Weights of a small mixture-of-experts language model, trained from scratch on English Wikipedia: 48 experts in each of 5 layers, a shared expert of 64 neurons.
Below are experts of layer 5 (counted from 0) of a mixture-of-experts language model. Rows are named gate (a neuron's input weights, with its number), up (a neuron's input weights, with its number), down (a neuron's output weights, with its number) and show model dimensions 0-111. Each number is 128 + 24 x the weight over its row's rms, rounded and kept within 0 to 255. Numbers have three digits each.
Before each expert's rows: "comes before" lists some tokens at least twice as common just after its tokens as in all text. This comes from a sample of Wikipedia text that the model never trained on. Tokens count by the router's weight.

# expert 12
comes before: " |", " ", "–", ")", " –", "″"
gate0:188172107113115126127126128146114170130131138130161103142106129151138146125105132144122123137104094121170122131111154124123076106135131094121147130151158135149118099127098141113120107139111124201180121121129113155128142128154143125133130140152142107139127145119140105133137115084101127096081108109092115140105099154130117143153124119153
up0:103097123130115151135137148135128104128137191119133145133113106125086116155125132067104137160117221107096122142118121134140173145130156124168143142093136157115112163096089199142148110124162129144116087137093115116101114136094134166131129152114124140137176115086142114148136099144098183116164157141147134116142140113099142114135124117144
down0:130148120119106142125151118182110165125109135154132112182125101160146145139112166139118136113153139119145107154157103091108143097158109130113141143152148102125112163103137124080173105127102151137100130106127143157121159119176103114095114135112100134102079158104124115155150157118127097121101113127124138155100152167127104125123131135165
gate1:103197143101119145143165144157101145142123137158073127152101149135133107162110158142107123147146116127092101143126131119074104095091161139130138122084123095115123149139140110135123137137113117117220126063112110124126134136099173128126153148148115103139129154124151142117101115122113131125145106130144151156114106135147158096160166134149
up1:148141112161125142125132110179101133102136145157109121123133106190134121094142129149130114096095144204170151161153120108118097149152123108127156114151138134135088131128138068098144137122131147152112113174117126126125081140110125146131116162098112122092122118129121168142135163117103124143127160149133166090115151124160130110122131107101
down1:127111125174119148127164129089123129131100162177121102154081110112188130127101087127156145138154137111130150134129111106179104137136174147113115103109158141165140124106167094122185116182148106162129096114120176144134142127130140145133126103163128093146116146095126153153142118142125116083126144115109103142144130091128130138135150107125
gate2:112111232131119157126138116130128121124170120099097119112144138121131101125154098128109169144111147142131106118114115166096158118098148106131135111139157107160144125124121134094141142145098112100128199114120132100142079110129102162110127090109121121129122135133143192108143149152135163145158102105096132103149141114088120145104158145135
up2:138147113102110134117159136148129112086134131136090122157167134142123127130136116095134113110128120161191116132134147108126127132113129116139114062100120124113158091139080162131168099116156109178104139142166142158139096147172122102132131111088110113123162141137160152142137110190115096107151124199121113124096120092142164125126139112098
down2:136110081165109106106103099147169127111123077134166110128141151120146132146169114093156160105147156109106093137123100149134112111134110091152146125129102156123104100132130178143089149116125138109118126148094129148126111134095117117133117117163168146170157126151132147153148095154130123179093114119121141138149127049144105109132146168134
gate3:109156179186168139173161100168123128141136111119146105096109150115109101156137084135148126152121127145133124108128121130166116118148109118148132114116151145134124123111061123091134134156088160173129128212130125126093096129144142144131096128110114132115162095110136155144103111151113184123078148128101118142131121152119123127106113157136
up3:093157079112096153104146134127118166153144194129121171168105102162104156131148140134147109119102141149162224147150136139121127166139112141136127144095135113090136174149128128133117145117148136113111117113116100112137175122091138088130126117165131103137099116106118091101157111138077084106107094130236137129160144110148113144144136115137
down3:131118141163145141099133174120097148119098164098138121161086068144120094124135171128109157089058151127158162135106129134104141085134083133128127076089180114133068123099185172161124125098112146148111146133128092129099112135157141153123115102100127117139139133130103150098125113129138108141124131099161102124145101113117128117139115134149
gate4:163123120127213114116120138171089130118142149132155144141154139121128068113119145115139136137136121083145117153135153113180121111108093153153138157135136118122121113123168110096081177112148126115115137151195104117132171119110147117124120106145149132146137151130108113097150137123157133168143160117120130142120107125127103149140144120127
up4:085152153159150139120135108102151095145094117095098143135164110180123133154130128124128148097121116151110106178155085147139180145155101121140070121100138145141119102123108129115143124152115090098155121093122140176139134117126118135112106126118149140117099113130153155135127074121126108092114148126101226148153092139109128144152121161123
down4:098114133102183130107116157145093129175136152129137100124131149115116142107123190169125130151152156091117118148101122157117134100121152147145094125124115138116138130145152130145128157185157128090156118117127080157158105129162125104119120137139126141097157151145154135142121128122100142116152124139161116124139132089142145107129120118141
gate5:120109101126147207143101167136138139139105091135156146136119129136159121120145102132166131183129101093129143115149134069132122087108104097104152156160143099110102111139159174114098146125191135116165123098134182116139155125153138112103133159112153118103109107149133122132145119116178138113160148116147092097117148119151104130112133149130
up5:126142129153139146131088126101196123123136154143153130154128096154154157125094135126136169128137159071102123100218129084143145161098108106138107089149122091155172151109149113135084129149158145116150126156132133130150150120138116147119130173137136146119098144154130142132138139122146135145148119114141130222161136130112119113136162142156
down5:112109123082076157099145095129152123162123153055097112149137153140183139134097138120132151074143143145144142117080102146118106133132159145141122167133086113144085113116120163135155136136136145159096120100129113148094102136142087110077125137106117165135105093100162126117142176120148097147105130108152092109110119092100141109122116112130
gate6:097167077117141141198119090095112141118166141088107129117147140127131138131127136118079141074141123146124092142111172116158122127111112129098181101138154113133095143157130146140128127131112127127111120150139114239146116103137133172124139123196146135098180171159131144103128105113137078095092125132115145144133122174094115140120131126148
up6:125121121122128115120099137123185110123159151126133122113124123166167093143124132094149133141111129112113155125160230120106134124170131106152121114129124119150111109157139128107109152137149110151145116143116098122097118142119141091121165127113139116114114143133128105146115113117126163117143086164126137100255105124135135104138127138109
down6:121105168131109110125153106138129129125150173141142121137127176084106116119159103148112141130164121146139105104113077091122052134142129134110111100112114118153142107111127134141165151127110147105106108156171168125158139096157136105138122101194103124097101131117135133128128145151094161144120187133091113123097152101143165111151116117104
gate7:178157136154113157157232142100166112174122135130119119115146142157136156137166089110108149124135096137110121188143119161116161128139131117142079119153145155107174144088141119166154123157150088063159146142119140138223140122108137130076151107110155135115117172166142155112144116132160140105091162133098128150169140130113120139176152133132
up7:118113131109105122149134108105133118121143105121136129117084134137125091134130167101120119144159148107125134119121149208094126146132155107116137149105093110158095126163100123116133150145104162133129138128149150164142116135114116149162058157125116131130148082087088127137081174126105087122128123133174120112154232093165131148121123097103
down7:163106121120123083124126120121116116152115140142084107128128112087079125125117100143088082183136123114149165171089138092108129117141124124092136101140131165122117154114125128102077090145152124147132136142112126168152111115118136146173110103182089163111141122169125086108090113136146142143197144117130122129136155121155101140128133116162
gate8:118158093141131158091151213139133183112134140141107093161141121111171164157147136127183130123155125141135126114161106103141094124143107133103143116164174127114125099122106122079133107149187118119161107125157094143097171131131122118085117135167137110127104137106107112110137129125123124115149118139118118139096087113133114127146127097120
up8:087140113128145180143142139096134130127125182118119112129115097142139123160104128104167140137142121123115160136124144089189139132122128145123132125129151119112115093097109124175151121101124140160148127081116142137116106114116142163178115103124159112145152129138120126129128157106158159165139154085146153144134144192144155088128081107120
down8:138093098146124152124092093142125107155097144110132160125097128106095136173157122107111108140061175110139130142119116153141111127083149100113129098124131112096126123125115174119140141103099138126117146130084140123120142127150139139142090095109112138087109116161131100134136093132134122161080145166069165141100144145114143130137152148091
gate9:151141122130144157135132129189139141111155168134140133155134115132122133125104108148129141138125129162137151133158159139130133133147109113136128109161179142106119131162164147126132161130146135102098126107114147094111078192136142112086111104143177134117111150153150183126120157102126129134125115115136122109110124139095124139092114139164
up9:097126123167124127110132137178161093110113130092130114119099122120133135101153102114145136112156129133140121153104128116160229129129135120126110121117139108156138135084113156155143133153118151126134121146156130163141137136121142161148190141135101127118127160122126128147120093149122115126107139148116115118147163130218127067137133129130
down9:167110115106108128152114115135162127119160116089176150079110091121141071156111138132104101102157119134135067106157144113128171142135138151110151083147127119105126122148121129086135069136138131146100088129104126139086126115125166110146125123132153138149115135127123142089114136149143135135047149126113140140090118136128104125121114134134
gate10:141119169105142109156113100142174176110123128096172127169191110069116121125118131146144143136176147137142150089138120121163149135107088119125159112073123120120081175145091147117121128144122141123104143116115125157110111124201136143106128154151120085150169109089099116148106085141132125106123109153116090170092112143114142131160117114111
up10:116144130148118113057129159121112123132174117140103136105106122107177094118125098153127146112108140135060121143173145133121147198129149139149113110134114146102102173096120092132120092130133119129131139153108144066134125144115146082114101137108125121131123146127140168143113140105125108142123138157117104133128140104108197082129123120149
down10:112146107133134156103112114126093086170157079138093139113169092143114087133166134125127135157105138127123093103109172163116087153123117183172182124105125122149122160128130114148173128151104137117099083137168115156098112161107165138100160129126131139087103134130145121135117116071145145159107163118118097124124149106123160105137107099158
gate11:136113167117109130102143110109078232130146137135175134095124164121104119153130129142139139159093170120090106137139116155123120120120137112158141119092160102149091098125136122141112144135104087122120136112088141104104111104114202182143085164154105154155132109131126129139134099081118130116093088107146129115111139169091128129132137152111
up11:134132120131139166092153136148139160104105159129092106136138122091128119086134069130154134135120152152160078194111128141130160146218126117151137134137137109149141149151108167106200123157104120143145133151128110115124149102112091144087108110100116143081146105096105163142121115137119142130103100147117100104117133089103127159109109152104
down11:154149100126131115142152090144137136134132167181114083098155118147105140133150104104122119158107087084169115102146149106120128124134129138122152128125149130136067159094097144142148114166112142076133081121148120114151095161110128139142123089128142125136155135148149126130126151144089150077137135117075103148133167152132114115181136126120
gate12:125154154151144129131120135106140141200158158125188156114126142154118143132097116113142163142207105109143130130135112133151139112123086111120176122105171109088124122103135147091092123159128175135152128127089135180109116135123130195126137141127140122152152131094125080149124117118140175138155140113141142133132117155113106133098147181135
up12:143139139163122118125153163125144118133130114169136139122134144134128105166144153127093110132115168113116118100156117176105109146147213145141100136096132130148141169105122091130155094138166122158166123145159150136158170124146117151105085127148108148179115128151066111106132096145155143095125132143148090175142125143130119116201144150121
down12:178080149101146130127148135096141116157150122120081153118198107097131141109161143140135146127127083132121117128132107164163113134129185126137143111167101129120149139112104089129136152100142146100107168112149115134119083112130107170140147097138172125140165108105095094111096151118112146142142117127158108127140154119102071142114135122132
gate13:137160112132171116123133145162133135109194173121136102135123092148127100133122198093134108152130107136124153136116086139108135119163128120137131164122124106143144146128100123096161100123116117152105133115098161115120162137116190115215146111109121139136141179145101115145147110126121103142086170122101113115110102129098125137142126122130
up13:117161160141090131164113136133137136104132140126133145118124134101153131125125064160112139132107128105109121141085127147149142127142098179139144111132155158141142100154126138125121104171168171096176131108152142137106146110148111114131125136123125136181128103164108076100104098167139144174132160118120120089146092143148089101142255132136
down13:119094117122157094115168127088134117145122123139080121115084106101133158142153147139176158104150169135103130084124140119128130081123126132115162125129069087156134132121190131131102094093116145133096095128150159120133131178130154152122081093111118125105107100071171128145115151164120104128130140167092138132142154175118149147117120099130
gate14:137151137148105126141106134101125121130136188144154165092130145142130123165103112109130162121124143093087122108164143122168125132101102139120149105122143154123129133129154113122119107123142140149170134113122130122138080137115195161169219129125133143125115139138145118113126117113137144133112152118144152159103114128134129111154140133136
up14:146187113134120115094150129115146158150127141160135133115186161135119125144123152095116175125142161141170120095162086117134167127162122120242110126068114135112155152139132173124101094125134108118147130125096116115136164108125132155147156130152139115153153153091147113106148076146130154119120115095125136160167109107137135125112155185132
down14:134090120112120097164151080108124144115135101100144172117164108140129163157124193165113138101132115115143110113112107110133148099111117123183131164078130150135110084094137091119147134137131130133131124077113113165135092076142093148166133124104114107135103172150119109125103149136164130138120118095116127110105100135148105097154070108129
gate15:142152119101159145098105123126144150134134118202112102142081129109137124117094140164139137097133115138132131124120113121105100100117144092128122120125153166097103117114114135111148151161131141146115131121123135121093143116150106137113101232140149120128160146131105122118153082103129114116121120122112146108138121114115130099129115149095
up15:108166104092126156124108106070137153168155123121111092137125117099127143138098140119160142121122124144147127134121145102106110099107127144117157148090155117141106122108147159124127141145129103150145123130095167140128143123151157147132116119105147109126137169142114126150125070121116107157158111132117161119112120099133137140105098153228
down15:100106109142148118108171132142142096110100144123143116129141084151149130153153135104176121134091140135113149110107137100114093176146111151138101126115105117114114153110095189072154141129118133160144132160089126125136108150130116123148114092127117103110120157130122124102144150128137158127159127079071168157130173131174112142147133132136
gate16:144145104109120157137147114149160139146166093128205162117144093153140113122105121085148129157154131115125114171152106124133178173146156130134118092142141123165115137111122117154129142114101111109116139132084131138135105109122109173125116140176179148111159162159127118126148143167130096094077104076146131170134148164132136128176116110096
up16:132147106133090181093111107120120129133162139141126166119159151147145130144084192085146139138132149127143116144146130183095172158141166166123181199120128109138111164118135130117143113092112142123100120142092151095144124159108112116143112135134114123136166126152126122103153115196111067114124161157149119106145107135109135145139130140107
down16:137162124147111171131084147128101123104100116113130160157158160168121112081097121131080158160123124131079146121141120113145133155114158105137093148111130133095123121123102066173104085104113106102098163135137114147107139132128142123091144158125165109162125149173114089081123116133142138092175141105130126132056071133143058143113128124146
gate17:114140148137100130159105151102158142149131185155107168159100148145135115127111124100150144118140121072132149140178115148120088134101156103143108124131111176144105125107115124152105100143139117095157134138132144155129101153141140144142123136117203170161103096146132126108123123133147118110118128104115136097135111121123116138129145095166
up17:077135083133126130086121163114105124138106123148090133112107149130102143142104102142113135117170076086162116124119135127144133105117099131124155136182117144131141092130126150119096119128139114112087117147085133072127132142094115124108144082112134127184146117126117100143138098145163125126136118126099128160166079096111174140169107131120
down17:137127174149096191124114106130139151086160098118166114126119117165168078110141173114081099120133165150137165149160087129106168143147108129113122124150083102097147150169177110158120152143111111101123094130137155092142140107154125116147123134121083175122145136106161140150144161098145147155121139136099125111148104087151132112120154174147
gate18:104144135134122114184145172138104106152097160106140125233151130126148140119127157121155167165118125110142145129144144112145136097133133124123165089124162134103126128119134128082099085128179105105098124125130091143121130162151134091114185112165134200165153129134150101134132095150169159129149137083109112123143122110121142109130111164167
up18:151130092130137128178139111090157139139124100134134147113109145171109151129114085139142150141134088101122099134172139113134126143140149136146142134096232173138142136113114130136152122138111129086141128129142127129103129098099120127101160149110123141122114136135120132127100122147139125105087122133110163139137113149090123126135153144129
down18:086122162133134189104149118166144121125151084113132154114124123139140121148107129156152119092121155109128118107097123143119138110120092142128091131139136112116109116105146156097154102114153096171121118172115048135094150155119105090118094126128136116151140090082126185175129111072120127106131103162117133127076131104138148111115129146148
gate19:137150119128152159141131106124107141135170123154113157129188107086127188126125143184144093107152110133098144121126139089147139136091099132136130153072102153128119134149131157116121132134130155172109133130151126105132148146127112165082154160169106114184138129125123095121118128155133086161150117129140140126143094116165133132158087166118
up19:129078168100108096105137127129155126061088136101141105155141147157113110106139140095114135145120158148137105175136148144102156161132162152145114124130116178137145141113121076158128126114126126117113121166120127140142094145113126084172108068096114175112117110107170153153137140116100174113097152140101156103132146162109152123144139111122
down19:148125125110129105113102098138125173118135088109131106116155123128127103156116117136147153128124152177116122139090143175076135113130101094103147098113142112127130096137098142126111122165118115129149159135135093151123102160110115088082129139144120109112106126146098159134115120128141109162105106112116192117111143135128170085130123104119
gate20:124062145103131109114103129156132128100145135110143123154107205175102091090170143128125110138138142108127136123106141149121109119132102145127140125134120113143143148135145154118109139142167136126139159158117178124125116157151123120120097138174142135145208117108182111144136117163137121166150106132121157082175130148109137118112136116105
up20:099113154135149091122113128163098153103144117108167126168110126157097101112148152149136122120132115109122158090102121115159107116138109132140158130146110102196121132124152127163132121098146123138170133127104146105128133131132162122087116112155138136164140150131109134106128143158161114178133103114108119095170127161094106103128137111119
down20:151086161130094113108112126145159148149111132176140158125090137160122150115100100093140134120109086176080129146138126123130101168154111136139128109135121129150134156068124143149137102140152088107099153130141131134113108093113094134133144133157088121137134157119146160124097106140136142140164109136131084119174128148103132106131113111099
gate21:142115155099146162130141144081099129111128153129135103122060157242098128144139170105136136110149113135113101172130144112110127137141129090131116117096114104124160162168127073109127148126121116130147158143120086163154159116118145124118146153113124118111119233140129128139134122126127115124133079118105168126155132121116131131095148105142
up21:132132128122111105110093124168139080103127111132110146069136104129155145102163122108142109136098176101105127110117118126117144172115127132106089101117114115110167162079121123115093134130109146160111129135157152085143129163150099090142101129110114121121121120092142097143166149142127159109149177146129092147112104064179143144134113122114
down21:102129084161196117170132108084140146098128130128117104133139115145185131146112093162126138139136142116149127126161090140086155087122124088121109127133104114149106141147142171155090113136107108121101099162090099096122110134123123106118150147105161147131126158134104165156148099124148128174099131085140099121147140118143121137112128143151
gate22:122106135138198097149136108152143146155164115075145105156142127128194135137113153131123113155123106135087161147100146147135151129114136141108163108137116128146131160142140149134116160097119165133143131130113141124123125132145130127149124164147096158140160152188093149119110160131119121164099165149180137105162174132114105109102127174124
up22:119112111126139104123126065131153110128134120130110147170130139139113135136130168122097097145123131109083151118072142125156133129171128108130145136125158165138106199148141144127178125165102139102098127119158147114116100123124132150119094142128148144141160114123107102130123167163122145158093158124136113128126137128123115105130130175090
down22:101125115119139114123104145094132114168118108137121130122140159158076104130120126152153122120146090133124159109138150123152155130120139115113139101107128141136111042132160126115128081144120124133083156112128113125078121118118119135113151113115150143148082143095114154093112119149112149124100092155127131133121134106103075135103143110126
gate23:112165145106099150116100098136157134096130125134132136130080206087077188121111105144120128137201125091150144122131125101131152155106117122103141117151153133127114142135084135131095116163123139142146134158094122113120075122090110135158146126124136131125117085137208090146139109096125142111144155130126148126120158137120130115123145107134
up23:105135108142152146120142123149131098120151136110169128137152130156143107115135126147109149101067139128128108115137152106134085112172131108113131129125147116130118115210164178130153131144108140102121126168126128128128110126139111112109132160129147119110137154141178102117120140154111123153144103131133135155137100103119139174108150126109
down23:135122163099093123103099159164139120106182094132119121148128096127155131149111120110073174086131145144117097140142168114079121102111145111130098146127116126080149134142114137137144143175110132135143145110140121130152080105156145118151124124120136149093120109167135127087097205149084107121078112054097136165133119124129098118119126161140
gate24:097152142167157116180111115125137106127158123154133157101088149118123117196116170162141141147182161104114132083121131122148106118141123159137115158158116135119094138152116106148139133115128136113162138148109137132136116164114148151134106099147154128146123118130128200123114108145139125114106115120146109155133118123147131105138131146142
up24:127093163197108122115122094129143142090143121123099122128181151118152105123120159143154163119098145103166126136118138192107144118162111145116154092153154138121105147126216089136117138151137087127154123146147112109120113097121120120137152107147138138120105113151086134124123138119120104126153125134175120144141155143125131151119120179125
down24:102073079123129140122130139128129109129069138074132110134092159113103111135151119155115094143125105108117118124132119155096151109122133120097121131127119130112122152150128108137138097094140164132061099103075094186127130106111141134182167165105102131134116105119112082123151119144113143128138162103111119096118134178157110121127187085084
gate25:115106181160105088145132152136082164136153142106098106138126122093096127129163126156106184123131138065130140091119128132144156121137118151116135117095128125184086121149117121143105110151102102081116131148099112130131115121129137164136112108142112128123151121130116151196113123158136128116107096119115148123142096128115120132118108111159
up25:140119109134142146123097163129130139109124121142162134126103113140176135117141119153110109125094127113154132181141138160149141110148122096088137162143100102059125097167148155097080093112145104096108129157082113127164159123127160137154169128142088106115132115128125119123130123118110077127128119127101111105129105144112139144142143138126
down25:105102137129143140141191091075145108133139099143116147147135122085137097181152154099143105122139118111100159158149113159126119130132143100109129131136157145126108109142153158107175120131138160106125106081091183159156143140114133163132145110131157156112158108152105141117138095134126159098155127138127163169135092117138185171134152112134
gate26:117139109154146145111123141124142155141152154097119135115150144166121102171105167075129135155181108109140154139126097141137190120170137134140167122124146149132179106105141088127117095092166120108136141102099159111147156180129125119153164128109132131143128170138127128147215131135139134129114117144172125129146156117122136126139130132115
up26:100148125162131136112123140149128132142131123151119149141160127133112149153129130084140150160171108100156116157117103138124143164145114083137136101141161190158148129100123100232134083115163116132144138103115135085141156156134150118140171086098164161124105156173134113133140113109173151115109119157112109139102139132150151125165121101129
down26:114116142112110095151133164125149138115125130090189132137094146151115190110107097143125138163155180099159117169126138104116125115125166154124145152103099107106109111136150128161124100152104092106144158114144087179138133113133119123175144136074135086149105117137137125107147153137160156111121140097148118129108097131173146136151122105102
gate27:130097111121191117151130120126134123121120175110146123130116135126141109103106125214172136107155106182131133109128123146136137102092138119145157141154141133123165139180155151176163154127152111141113126165160163094103124124096126163120136149122133133166148107137161156112130198118138130166135113099092150142129135135105132121128125078160
up27:119121151166148132123139115137100135115140135124156130142167136135136075127139103127120147142129147132141120139143107105158140158161133118158145131172118154170144170127104100112225117150160119134144142150127130112113140161109152151128156138113139126123133055124163136090120089105147083148165135143103119128122117144108134102159139108130
down27:161154123112079136182105155105097160155139133120111135125095135125155117107096102106101096136117144145116126120125133135104107116119147114124155143130074085139138135143107132087141142133080107131120195109097101134107123116099102105110150127135151134114089181162135137132081082120118101138166137132099107139105115119093171095141139143134
gate28:151112170140131102126130120149151150087150110083116113142088129141137140125147145100181153109117112108183126124112153120105115163135138120169147085125128147140117152150170100151146142149122163131087128133137134135120162136112132107130110106150124140133160048150132192094113134214129134119134144101118130080121160116104145134147138085165
up28:123101124130109116152143144141089113135106178162137128110144107114128130121126129135109099108117174144103139098124118102136143138108108080079133146109147136091077097136079162121106239122096124139126134135162156114137134148144135092104130128105124152130133212105107125156183112110111117140136118164111122125090088119106125140102107121150
down28:101177108143163103150120091115125158157155171159133150111173132132099138150133143154152157143103181105139127139110118123094147112118177153117160143161154134117104152113148149106132111138124090093125116159134147089114055145152136110105117140149123133110157079162129137149142123181127129179119131124137123157100152116189146129120145097108
gate29:089159153125155108117125153152148104163081145162108127117125133108135141108121104113167210131156132090090110122144128172164143072133104152091138113117138122119106147142137134151108144108163168104136118138131138111122211130136130137113128121139164151137134114140109106117119103129216120135095133130130156141135156117147144112167118164160
up29:123103155123120120126120115083108137141161111143090128169108130100133097121125134121110105155082149198130121126140170121096135148094138130146134105173105120184137150121117127139165127192109126144122123128124152085114076130106083111149127123101113096115134122144160167127109143162130125088142140145169135104101134149113143155104141080130
down29:105093128109134133067117144159092124119106155143100133172116133125101155104140153132114156129093109117130140136173160138131152144127113142119153116124110133123131156113167128143148125163124147131119159066144160140125111133150150125115180172163106174163137143149177118114189154128154109131158142146085132113139098197092126131151112134125
gate30:135148103140125117161080124149116160136140144093115138110159127152139139129134091122083136243139105115126107148126123144130108148127123133109120134113164164147131123155120133120122145117150141100121110161125107137137130120106143128134141120124168136115128131111121097146122112103132231141098166094109108136159098153123141089133101142135
up30:114150115175122110150151138116127140166119098124097148133118135169145114132139103116133164175131100126110121128126103153154115113144140138127114120120146130143128145119102103120149164112220116126152116126132100115154135143145153121116104108103123161148110142132135122102115142093132143117132122112085102150119131132125139091144106126165
down30:119133106130161114093128146103125093117103123119108100113129143130086098138098171093124111153115127179146184143132112110108113134149144132149126113112145103084150110102122138137116142090100095122142150165178122120137122161132084131116093173121154144152088139128106151131141098133101101147127106186167153152114101115131120144126109061150
gate31:131119133157136067145143125115136147116159123128133132138123143158113119170098105117120165107237147117096143107136119131104148160134127133137160157125146112143142137110103132125098172115118113110119114151072148136129125143117116135160093155140147126144169117116136142114150135123165134208112087083117140163170130147134117092127135134112
up31:113124146132074132155141158078114109136139112130128148124105136081121110166116150128148138078137124147111109110148108136117122109145156135155143134123139125160065076132118117079129127144140214115125126107104174124151143139150117169148154131132136122206122179154136134132109128106137134121157103119140085152104083102155136138131127116124
down31:138173194069105124096132148142115175137112165123159092138116137133166142107150141163146105118079127124108143184170138122124131134138122117104138154079096115149095116153176108135146081112135118124135135108112112102077118101106098121132123158133121102109120145140115107129122160118163110172123114149103163122154131156129115149129169139122